{
  "d_expert": 112,
  "d_shared_expert": 0,
  "activation": "xielu",
  "router_score": "softmax",
  "router_bias": true,
  "init_std_router": 0.0106,
  "lr_router": 0.000676,
  "optimizer": "adamw",
  "beta1": 0.9,
  "beta2": 0.95,
  "train_tokens": 416800000,
  "dataset": "wikipedia_en"
}
Below are experts of layer 7 (counted from 0) of a mixture-of-experts language model. Rows are named router (the router's row for the expert), up (a neuron's input weights, with its number) and show model dimensions 0-127. Each number is 128 + 24 x the weight over its row's rms, rounded and kept within 0 to 255. Numbers have three digits each.
After each expert's rows: "comes after" lists some tokens at least twice as common just before its tokens as in all text. This comes from a sample of Wikipedia text that the model never trained on. Tokens count by the router's weight.

# expert 19
router:109106136156173150175162137137090126174174157159139143102079120095086130102138112122119098140147129132162091127125142117142126148145146112126161116090136163125131085100127093104153149113119137154162120140133156163112132142116161133109123150130129149117110113123196118112110124142117093155160147105125136091162130115091085126159187140156135136101152104114105123090123116127167147125105
up0:094134088115127124113117128128168119111126143140147109121133116135168121101113124157169108120129130144143147145186136154078119146179159072102120129103120128195151159139144113127104136106142146120109110115150123101113115178143143153117113126099140130133109173093086125140161152070124127107154117124153085182144121111105126170127169125111085107136121078147107122128107123111116123129097
up1:082088154170156155153135126112117138121106165114097072128099139170080128120115154095140114138152119127153115155180101114107117143111122124125136155136117136113097095114091176124138129103109161165120162117114134143126128109121150131136146145129126117147089128127150165096109147130099142069122064160122106117150120123107157134129123171126147137091152190114108134110116120170157128150117
comes after: ",", "s", "7", "8", "6", " However"

# expert 17
router:147115145161123109161176157148135160141158152135158098141115095129065149101169118085108124142107147099090113171153130122141073118118098159119165114081118149122119146122103112088130119131150107126118099077149118171134144160100114131165165111145107139119150092112120130138109114144118131158162131146125176148158133099143147144166126111114156121141148089148161121131098128148153106132119
up0:114150087140099145124161089123175125091098177163118118102132133171166121094104109120103117083109139151158129101129125120122113115134189156109176123127144117102130096131145112158111124118152143102189115109135116144127143100111078132132113118108153139119097116179122116159111122124125129124144129164162152176102102158181129135118125127116142101148151093153156160135151155129144098116137
up1:114081129116142122132140140132120166157105146117123131101119112148119144199127107141151118133148148136127179149154131120156120119134158118149123079139162112099151129126129135161129150178162106164127160147124148135147134145116128107121150125159096127135129139107155161116144127108085119123129154136137148111134055187103087141110130171120131090088122107104118103171156093112128173169097
comes after: ".", "s", "6", ")", "5", "7"

# expert 22
router:153125116122143134141126133160073116142136093148085149159152136090120155141130106122160122127122176174120140126156136130137088173131123094145183128095151131103112103084097130173118125146106125154179093159133110163122131134170097150101094107157111168116093098139123161113110163150130133147132143119119132112110138130113077097165112101151165101092154139143145129116140107138109154128125
up1:109112160126147121133150105129124135149131160121135132133126179121094184141115108181091136134157117140105094113155109126135095093132164092166137144106121119119181107154151126122114153163166114094136147130122125130146178074147142149153128155131116144117141124200146161161134150122091110124127096123094128099155132149121133093151102133155143127151141078122145089150126153169118158147138
up2:106160115142108113110119150127113139148115121159132130118113146095090145135099110085165191091101121157133062118092132141170157179119134145152170146146155096152102160143161183139111130101123163138114120115142085145134134088103105135118129150153098121129099117125126180108151130160115108157115127117121131137137148148107106125081117114149123107091146132144124109127169148105159089110131
comes after: ".", ",", " his", " that", " The", " he"

# expert 23
router:147146118094128133126121143106121136129155159138158141105143121094156154161150121158088116087158131107150144128118112107127112128120117163085132156072199143141103120150099150107139119085096113123108112083137158135127104118152086129081123114134139164101108146130143099147141120113125087126168112121099120136128131122118130161141138110070144155128063148152135177115125093146110094155141
up0:153107097108164087133101144122139154068123135142124133103159184119141134145114140122134124131115157128130162082104115139121148080141126149112139148142146154169122100107123148132136135136119140164130163126145119154122177089101149132101107160123123105157140113109111102145138148073122110145127126116144134178187120166176164121087147141132148123053122150112118139080126138132112117126152
up1:108135132138088114145147142116147071140142126160145134158135139137115163186096119101111117142087086166144143153156104115121149139146128119148144113136130144127130133124140179154098131157100162087100157129120118115108135153120157124161119117159108118097109091168127115133126120122106142113124059139164115139092138157111116091122123153144144172096137106124090085120126165127190152149092
comes after: "1", "2", "9", "0", "8", "3"

# expert 4
router:129132144154090182117160157138071108134143154081108178128120161162161117165089124107102101123143118087165110150116162134124166150139110090093152114108102111089181123123131114119150094118098128144124119142174130111134090123130152101130115144082112122109108126119121101099119092132126122104124161122121158101111131085117161129130129125113117099162133108150152117122121126164129108164084
up1:146128120152108075115120110104167136123117139118141092120126170156097104124146134139133140135111142146152074121138153144140131084127118171087181119094119155137122142096164101127155158146135100133116131116116181093109148142092129113122165129100078094150110120172160132136133136137095154165069103093159125110100128126109114099159168121133123126157133156148129130118154149135136124157079
up2:114132157147142123165159115104114158115139135141111137097170175100142133120141116176134114114115101170122146158164116145103152132141181133125128102119185129127117152086109136133132100119122172118094116116138108110110099187120126115161141149107133138163131174139084111125187140153158100084125146119164121147148143131159150181101106118128106126077112135121112145127119088116116142098139
comes after: " (", "1", "2", "8", "0", "3"

# expert 47
router:115111134135124098106122105141092096139147159098101166100134106116126074113116121100103095110156149158128105158089102121118151129095125144160106104142123115125101117125123090130156157160160080155089113148118128107163093172164116106123125090099125151099159160114108080112114127129160129149152132127141117120139113112142076160158095103107099077140128152150114136170115093150139123110118
up0:130121125155176123117126104108138152072136126123129109113143122136094138101120121121130086169134131120106155102145130138088151082128179149118073150138153081127126131082122163089146150136170116184119121128141086131084136158136126128103130125109121125135099139121090097111147116111103160103103123090120138169158089098132127142130081119114104150151108101106122128133147107148102111106070
up1:141145086115158100102117102099140127156101133137159159112124148111098085154116163131174124073147104104127095155119119133135095139126135134150110124152166100146175152118133137126132130150119131125123115084153104168125149132105157101113145115083065128106113144143199099144126111098086162128094126153153108124128135111097106120119133082129085165139106150134144167140144105140112111124133
comes after: " the", " a", " and", " of", " to", " for"

# expert 41
router:088163180129113143133097162144180115148117140123112164086085127142133151143139143143094104128143125104136149153179125159146131105112102117130118113148126126140106166139099157126152180106091139102132115087161129131142113148149190123124122108117104158126124171110144168120110148115109084135165127126118151122154121142077164130121136132107119096127135120117159113069130170110146122164153
up4:110153132115106117123158106088129132134107116157134155134121119130092108157133125073099128141181115136135138155091128084109159140146156174133118160115114119161100120089132131150099155152107099124147175157100169118131134114063117116097129100124110113139117131094153135128114153162117147145110100127123157135119144123131102118071097176121157148147128144088152074117129097156127176110126
up5:115134107102115113157132082099137086103135131114122130068139146128116107127167167109142124160186103125127108138163073114095151131118133141108148123142140103109147126104121149138122149157116140116155127118162142148112112138145116161131121147125178084187115153183114162123135099145133144107118137144121100117161146147164153119085118124117119148129062166155153139119175119126162140120096
comes after: "\n", ")", "7", "2", "8", "9"

# expert 29
router:096142132142179181116159132093172094162135155090151115104176118102097098162164141149154117148138134084157108120169115119157114167106119098130106135115097152125122105135138146150132107125115099146092129095157114088127132121140102150171153154144075134150152149125138144135097139137111100116092131166134141110142162156151154169097129103120145165135129110154138126157117110098143114122152
up4:150145094090129109141110127139123136097134142161148115141170131120202130129130171127157132105149130122154137145138173159140122088116137163124135134152160123104144092079116118162109141161114179174100170154158114085098146140088103137132120077103144106112139091139137131139142087140129100112079139148120139164144114118145140123099152131143111138091097161143120117136113083116153131145126
up5:083147139128128121124159128108120119139143136119140150094179125173156162121178102120113121147138102115146133152084132153122156159152140115059189098077144125169090118113121150165134164161080107094112122113139136109134156110129107155135093127124126114155139118138141141115104115121135105102111101136104107153150172105097146141157143130161128153150112121135142159081113146149135142086110
comes after: "\n", "==", " |", ".", "===", " =="

# expert 10
router:103090141141097154083139120138131121155138119073101140108131122118135120107140101128112112168159164113106147156165137161152138101127146108139121132123140120110176137118125147144162100095153108085112116160122143089143130145138140154116131148159123145178143179136119126126129145092092157150147136163176134107114086134161127083122095128127165102152152103167158117122118150075160093127094
up0:128096079121130115136105100118147145081143137134118100119192136124137133073122161128137152094176165143105153108128136112185099125110133105130137132158171108144111162132098122114134139116112098077170099115122099153119173087116105105144181152106115127106112136118128105123173111123157141138100114136170104125101117141138133131141132198127124133136128124081106141134145134117126151162123
up1:114136064137123129176116132122115106132126087090132109168110136181141091096136119118123142123105097154143067170114130148135132121144167128100161134158136060127179119142117108121156089185091120134128092103165120169104154138142134144112136104112123160133109110111140135114157128103153119099119142131132098134116137117127091122131157135126133120100082126143141102098158156156110120103113
comes after: "-", " |", "|", " (", " Re", " re"

# expert 36
router:113151114113137159107137151147144119122126152151130135169106093135117145154103140174138105167069135152131097147122107109095090112170125128165087137175122156120141133178120112120152097120148159094122110137104158143109076159171114064118093114110171120135125141117132138107166138117162132101155111112101129177127116096138121112153138128119074132141136116137084115121124116138125131132089
up3:131120122138144127106138106112175136148160082137120066116098123117134199107130139133112131093155180131079121122183112095081132133159147080130137175122134105153131128134120093094149120116128134118136118107115145112100108142138124138099119136120128112160120137109150183100113161108158111103157108101109101124091146134128122131077160184135125115183135115117135120141151138141142143140151
up4:135130121129144104128098099126148116142142115174144120120120172127124137096137176121133113134102098191125113087189143117073126115133135123140144118125123103127128133099127123129129118201098145125136119068128070112115151130132100115115156129133124126117069125147137117143197083128127115093120126131158154163122137161084141109123158119161142129114122104153103131120130088134121105170112
comes after: " the", " of", " United", " in", " South", " National"

# expert 44
router:104136167125154137158143131147110104121169145108132122095094083177143145132157124110117089132132122104139154146103143070111168151131130149152129119174084130102068146101092115100156137126105083131090113131111190147120118129128113130105111154122162144114158132104100131103134107112124094106171102130126123101130121088085104141086140131121136160136150162134150142133113146132147155109160
up0:087120137103131101145082096111152126129144129114170102157158145129118166116128112074150096107092104109108114163148074153116147173129112063119118114111149124133134121174162138111112114154115165121111156119133087106161111124139111148143145116098139137142138134092186156118148137102150094130097120152159132094167151166096140146102139113143120155130110096128121113139118126082119131155110
up1:127120144096097077141101142147114094141115139138133153109097145155131155123097184118120144145113116153160131163158104108135137129130130166103145110130097132115133096125169186118092163115136131098098151136101110168097117129147140138161134135113103115108138132179122149122126136076162133151145137104063170121152112110102115084137101150105108127082115120126099127094111128092111159128087
comes after: "s", ",", " to", "ed", " known", "ing"

# expert 43
router:116134145106115160095121128102054122153143164094135156131153103111158182157127123106155154111147136076155151164150139159116137135113112146146132091160104145103105109154126128097112133139100142097125104107149130093163136151152161124122112124159137154097134123103081167162111119086117155115156142153149151146112139153137121103134150073143161110129123121105146151146164114107103111153162
up1:117112121104128104123104113132123183147107115182116140118132105110095132144137138115145147142100180138141113147162121160143089102192100152120131125140161135164143182115157141147140149116136136130137117132086128155116132080156115172109149137144131137104129124203173135131109159156149119126105114159076091135144097150102136136129135134152117110136088135105114118088130172139101129146158
up2:100082125148162111120131137080145160099116135129126155166143142120116099111150123094150119180111122130145130158133151169114140181091120120079140127162106073144157164139102130131095121104177139123161125109116102118105127132120175146101109136109117098162123091147108121119130154152195114160135122156152113135135133127155134117082117126121128104101135147141113135088133167161112087137105
comes after: " ", "1", " (", "–", "2", "_{"

# expert 34
router:145118163081108107167119132150145121081131156151135133128093135142114099120131151095111120141093109123115125148102156139174155154148117126157112138126110146153108112102122119122142167113151132104102143158090146180150149112147143095163150189125088141103094102119130148093118129127112127122140088122109130122158103107085176129129124150133089111092190145112120160109133162115117150158173
up0:115158098102102125103157123138113147113136165162116133125143179111127113141065141176123150091141122157128130098131118129105140141152143101160107111104116123132153086141122126161133087125139150149133119111149148144135168154137078107127122118094149129124120100115166122140132134100156112119140125122115114179121075134122153156116194121146088149157115054159176116143164127100130143136129
up1:126158131114118116145075113116111099142120094136117157089151104105119134143171121111118110139115156138151166157123101131134153127105124116125154112114144123119102100109166178173086147119109155156204143118103144105147127108067107174090131139121121107171098154128080090130124171161126123097115135144113155143121111170158146122119125157138157114127129111133174114119115112129144149139096
comes after: "\n", ")", "\"", " MF", " Born", "er"

# expert 37
router:046098120085148083177152143146127124136138156110107129115123110144113131120111150106130109125108093129111088140143129107084145123112137082149131113151101118118137129123120089148154105177147117121114128128117132146135092101164143163154084168079148120153141107168106190088136142097139089150108120134154072110135140139129127118147162151152118126136102141127133130112127155149127138161111
up0:142110150117121108135101120120075135118122081134166135168125092085100133127130125098134149132074180203111098118111136114130146159123167129135156148159117118119101125104129147105106130154114141120158118146142077082139104126133107106112127100148120119153147104088097122131150176126139167123100098149128122112150129102125120091113113157117134134139184116162077120113119090121092120107114
up1:154138061109096064146104118141107148076099102152167148166110121127192099123138135140132161114142134132132128141141095127121112123130135158111141152090120145155146158114109145082126105121162156135126128140126096101108139144129164090104125131159111094101129144106177109124133134119105112126126139111145097110116151113144126132140096106080116170168133105124056117092116133133101121125128
comes after: " of", " in", "'", " for", " to", " on"

# expert 21
router:134126080173114173092105080145130139109168118093114126103140103096128094124078112140159123109137087115092163131172096123126107152158155189111104115126153103091095167115113146179131088133101153157140119129160138117119150126105127147114155115152135114119115136125137108128149140169104120145143146153118140165106139165141103114129168109136116131128088164130152131108129097141130103087115
up0:115115116155141143129149125115150150096106151121133106145133145122170120111152153139137124119126084123146117128136126115156153130125142137139135073121134134101131130078159134124116092156089114173133172108081100142173139133079104178157180117110104101093130115140119145104144132104146129101136087116149097147125124131124116116137153137113104092152100124172142075116083109126159116160199
up1:131117133132142146145157125114144076089132164179124134115126117106102114152126154110093134106054094117117134132118119072152114114167115152155101144117100149138081098130120121159093132110149158118149075096101095134160142108150134145134114138130147122154089143115122117145156163135152156117148136114122156181133149080120153161112161125127087134121135101116084086152138101109130124109123
comes after: " ", " re", " con", " c", " de", " p"

# expert 8
router:129081144127122143130123103082109194120126126113163140174109105109121143107102082111130084116132126135124096093156134138097145166125099099098127130106099144097155111097107157114111162104128113142101123106113112133141129162094107109138111124164109118157130114154104079164110099117088095150153165109145142097153117118161135106149134161102136073146157119155158133130154146115084112140113
up1:101103134155121086123152078106145135130163111098107122118138106150118136139137153198128151145161096156129109119122117132106122106157125160142157164137116130137099166116090146130167103156154128140158116107148116154112104150108111114093129188140100171122130107120175135126083105121147127132149113136135104093164161080156146142099123168132133129160089160093140100094122135115128099144145
up2:068111151168139138126171089089106156156118151134113157100179123112112151117122133127142128121159101121091147129162107132158115126107118107119109089139108088138141098154142152139105109130124151116126120110131095104131109137088109138158139093151141062162119064120151130116126144141179137124125146175110137129102138152179105124115087135125115102118151155139146147136172112169106128116106
comes after: " ", "1", "0", ".", "9", "′"

# expert 6
router:113151150122115137143142122108165115130132103115150166143156100144122091136161179148114106127115157129122121129158160119130187136096122124130114077156091162150121124129121151109165125141109085145151159150149140133142131169099156121161100113120115168113143109126104079111126140108113137071136154104184101122122112108119161162117084119147170120101148141151095162128107164155115092116154
up1:081104142156131080104107129087153133154079114102157139132148102110102094123149150111135142132143148084111138160162147113137119130116169161131191114139171131139100171140124102143181158120114132125139143122153103090106153166078147149121156119075133125117114102124114097160184153143107139098149127122173121125153105144146118112121122169151106143102112134139106123111110134135113125106140
up2:073161111072132126122151114102161153074105106114130106127130100141157152153079133148125148156164141144161166170134144177129136100158142131108102166128106126105149098113195092124113127160138158151137125129086126110132106133127098128157135085096076113121132133143132136140112089113127166109127121123158131154167110131152146104114120138121117161135116084130155140149127084137129118133109
comes after: "\n", " |", ")", "4", "3", "5"

# expert 20
router:167149179091110150135075163122135069135126140147156165127107098156164106118126110128127105112120138100148170116125111099127150176075131129125187144129095117110124181124114099141136126132111107111111146101110148115132124135152090140131108124127129149154165143125117142174124107122085123137125133160127120090136089102167159134109111128112167166139123174141117146185135127118134144124154
up1:121093099106158124090144137101124144098140117112131147127137158145131116123158104117127126124086125111123131151137194140132131136134154089171147123108136095109122108090151110132110134142133131095165105132131153120128128147107156115135118127083059145121135123125112198161143172077113124146102117150170109137120109155103129109099098116180167154103153081150153114131093168131120112122099
up2:124136147104131114147123132123122114143094115126154130117141147130107135148156129108181108116130071117090126149104115124167147165108147128110145063114149117165137122121108123131161129141155113113144162126099091125120152172103102115143179153118082081158114121159168120136137141137105132142117129146133141113168185107134163165115103142136110150108103177108120102088129134130140181072131
comes after: "|", " |", "0", "9", ";", " –"

# expert 39
router:150142107108138130160114110106082122139156162111169125115136146111134125126117165156124092129094106133128162099142089100089115086110117101131160119119095150153155150122078143160117105108142151110076110106138147089168134137155107112141105090162150167143137178143155126115144110166099078134102157143093153137116106130170134118116169106119077114118102124148146153144141119126104127139142
up3:138102128129087097141095133089148111139122129112131142125121116116156119097169117132121113069136145105124116136136162112091113119142088136132130132106150102172086130067141144164112140123126099103106116125169134144106209106120130123172122136131134108147133112123120140126061132124179130132085135097123102112092157169131116131158130148154156151142164139168104119149118147144090136096125
up4:120119121154093108176124099162116134122108091155143128107156106158118102102106104096120161133159104119175133125113125127145087136134133111116197097163095139150149177109140118097144135139158159145107132124096133105133119082141177189142127136118107132113115158108140131106193154108096136127142138155098127117123101118121118142088114131107086148127098124113122137087109116159103155152136
comes after: ",", " the", " in", ":", " a", " of"

# expert 5
router:167121124120150098084150109139124128148109155160154143165098113110140104102106113172123107144146150096142115157087142111109155143105134182067124141103093144148145131142174112125132075128174132141137154094107108103132126167181111129144133141171125125118111178140099110173102112084118134143140109115145133115162151139139143120151142126132112113159165153121112140098158115124141096145163
up0:128105104145137135127113171125086156093149129124110062153159107117143122127149122121112135092128117124106119140134129145146119102102139151103127123132115114132103132126092130132093128169119183131124097150178115149152089178119098113131147131141103103154125149162176174100138085117153134090097094143144103111138149107101104111139115131095138156105159109111111095170103138174090138089151
up1:131130134143117113108132162120174129128160173113139091122129135126139115131148129143127168105149073121138143130188120143094173101124185137099101088182174118111123097101155094121150131113112161109098121121192131119108140136121118114142126153134156099160124131132130137147169081118139132134128116112136092166146148143161156134080123156124128104136141129158120115156097129149105071112118
comes after: " (", " |", "-", ",", ":", " of"

# expert 15
router:132117146143143165135129151142081095118163131096098144177103104134161171159132121129137095100159157118164157139116133081148113170131111145146143087134081147120149175142120123096120117102112102123112101129130139110116098127151126094132082107142169127090129117110115111123115102113127129131145163116168152097174135119127102081148114109091128124165145082137164156132128079158140117153128
up0:148081126137153140162056096083125130110130098143108127124162141117130106132119159101090139111107130142133114166129168138149130180139143176097149129182127084142123125130153136112142114089114155122120110110134114123078109074133117118177109124133107138121127152124131117147140120168081099112121107150175131161131132132120146116086121155123123149158131135106109097067128126099116119104153
up1:110128118109119117103137124116126118107155152179121086090144120107110142136180106157147089109117117173138088133116093123158114116104155121115102115104143130106111145141134140076103145103160112122117145111094112120130100124093155112171120058120111136155142151101181120117081111122111079108107139115115105142115110142148086154127155129105131133148114146157142100093156124185141093153127
comes after: " ", " the", "1", "2", " in", " New"

# expert 30
router:136113117154116127114139151082104133123168128080110121147119116114096145107116113099104125117125156154128115177093159127156170143124111167118137126126100134128129135098117132089076134096140105152118142181131154099130092126147078148146121128096150118135161121108101121178107110130110153131164098135143142125156136071167176104119088143116157098130149096138150149137178122119159106150154
up1:166113132138144085185124147127131108059122121153132127139129124135092119177122105155126121133112117159097151133095126135118148121157115144084109192147122123114131103134140138095147160116147142096177145140120119146113145085097157182100140143164150133125112118093112141097140109162152126157103144093117121120124148113113135137113138097148132160128143133112125115077057107126111102168117
up2:089132121102111115139105102116140106097100146110179119123139141127142138103128122127163097170137120093118111108137115160106105122148140098111145131094139150072117111094137132135136119143173115180143161092115068128097138152130149184124106168149118127124113090160128100113132113135127074166107137121150125119114125145111095130147122080196122124168105124112105119099087124145126096106128
comes after: " |", " ", "1", "–", "2", "3"

# expert 13
router:058108101113130113124142146142103106144148132107105139089131134145116145107139136109136129135154166122106112167119100121125170164105160107157125100145111134143126099094123131153133153091136114105136139129085087133149126146134152139092126157133129110087112098110159163129093126127121082119151175105128122108089135133101084142096101108140167133088102091138175120166102139131145182094101
up0:109127078164146135141112127098159143113125128088205097112133098086140142124149099093126132104139113157112147131126147113103111161112180105148137139109127093103133163154130138141099075118163112122128095138102083181115113159103141125124134134124122124156157141121145120123113143103138125127120149171148108104125134110102112102081127112095122162104099085072101105128126114103155159119114
up1:179131162145115128177117119117125088137108102132135166162157152158116127145122057108101146173152129123168140119121180173145139112124134125097166112149139123112127111118110141125113122127119116182154143134163107080123158141105058157122168140132109105124134099082135138114080144133151144117115106140132128130141139141179132128097098138162148167147121115128143117111156124155136137100134
comes after: " was", " he", " He", " it", " to", " is"

# expert 1
router:082163107120160158087161119152092126142107114132104124094195103133099130153132087124139115126158111142113155075107142096112073113143105136158102098094151135119134139093125106153133150092153127166136117153131154128135105102125146137071092120134110119136138145137141110123175143118117134122137143147098151118109107175148092132128136105128127103129099092144101133159160123136142136145065
up0:112100120081128128148149125136106110137123080178123120093105111120112154119154106102138124132121138117117128123121178143148161113120141078103146141134136177146144098134178138099083162106166151091102181095111113166134116080104113101113128106146117125101096149125121144148128127082092137120089116111140111099083107135138109097089108157138152111109138163120108083110149144150116114129111
up1:085151154097102139138147108109151119130155117113163128124131171061122177119098109118156136113132129082092093157138138151162129129118136111144105108103132138131144153119154122136099129157154145142164106137120148165138119122115082131147134153147065136158109125155139135142073156180135108160113118146133172116110125146132131147116130108138142132081134076086120142142173099147124148163151
comes after: " the", " a", " and", " his", " of", " an"

# expert 11
router:155110149132165128183147165088161124145179137107171165145104117107127124123137132144114098140112132113168145124090116083102097124122096087118098187143104141138134146156173097110111122078115121131097123123112119140158124122120143171138176149144114161094147156113108133138108104096074133112130092129137149110142134124141127167160145115104145155115120122131118130149133143177097122165123
up4:123091117140132149138149124106134103152139163080148079145147088125114136142138135088131116102124137168148118151107124159140098126118149131120158145109128102101116136113145137114090128095213104151139174115075155096121148110137122143088151130118115125112122134139163190134149147101175158108130133126157096125141102081156129166115120140170138139159134160082155119142138112142113124125108
up5:127108136100161157194150125077132113100134121184132104086133141124131132128179114135161124142124140164132123092125095116125105144131183109084101140138132138134141128121163115146096119104102127143112147096123118172122159095118133162106144188164104163108147137092133121123097123108149133135148143141145149143132108088082108149172116146113141161161099113133149107140170107124137110140096
comes after: "\n", " =", "==", "===", ")", " =="

# expert 2
router:134150156161155112139136162131156133154155141087078119147138126137134168105137140120129128154168108115156155150156137105157143142098152103154116134142111123200098146105110103128103132119131126129121086109177144142171143118112122112162144163162150148112127076122157080086090147112150146130118134100121124135166138138136184142138106125098116120163115100162143118146110116169159099154135
up4:103149122104079121122140096100109192105130111138118121139139111051086162097109158128171119128126125139114086147100106125133135085118166137114133158130111121150142103152160137147113150141143155093121147113152118122136172127149118107106148135116117113104123077138085121134110163137131122156128130123129102154145088085143139118149126176163126173136113098121170122146163077126146133100115
up5:093138143163111078121129130141120131138132130139111154156111134063158129099140095119151135061133137121100137147146125138121158124132180095100096138129154107152121103119119159161116067155126138136113112133134140109125080120128145124122090089121118138104149188149145129116111158147196133101124124122115143108134130134150132140104137132134075104105060083135137122124132124106082118113119
comes after: ")", "0", "%", "4", "5", "3"

# expert 31
router:154118168145091148149133144101150085163137158128135140134122129106169114156086095140132104087123136172092154111089177084115177144108120120162105092105094149131116130158099096132108118109140117110155143099129151135115123124141080115120112132117152146094146131096129091149131111159133123160111151079119146095118161081138157078135152085129119110140144131164122132132136119148120141167138
up4:151150103142143129106119112140127143120049141174129148093118118084104125098142143094137139135108167103120117100095123138107132119135109121110125113115073128151120150111120094146166132097153140141152114112125094114097173084130204136150116147065074124150112113137145151125132118132109152138145143136150152128139101114144115147080098150174102126151137114102141102138146134121122166132149
up5:127165143147155104132126118133156136133100127151103118119173140146109084143117124119089105078136128141133121136092123127110148128093140142122130109117127118197075138093134164143132115155128096120142113142113156127117159053144120122128122127140076118141092112077122169134068126152152109117112113118118152124108140146146155123151099122110105144146122122119099058101106162115159159092128
comes after: " |", ";", "|", "2", " /", " October"

# expert 24
router:132110118164131116159083141134103108147162138103147057117125133165164112123108143112110139108153095119117135108106156127098164093135111154096156118138159093096086140120080170159114113111105126118099110087191163105092114107134165086142088111139167105092156101128127107156104133136137138112145085123158122139158158145116120109148132141107161117126115124130145133120149116144112106137121
up1:118102139139104175126087109122149101150095119090164127114132145138136147114130161116162161127101069116102110113137105148178144106090121156141156162125116106140130104107116125120121153146147110154122161142150113091076138150116140104112128161161142120166124100170171144155135159083107113123112096101137112144132122159174122146117099149133156131147146112158108146143073128138127074144097
up2:118172159098169108114177126146141100123142089152121157121119125154105098140150148168143103141132137119121126147132125097163115125142092108121144096140169156168169142103125120137112159123095168169190123111126132129129156158139117124085118165132143124184155131144116122127144133125095153104129112135112136134089130134132141109101174113122147151166091170128128086067121168153114141133124
comes after: "0", "9", "1", "2", " ", "8"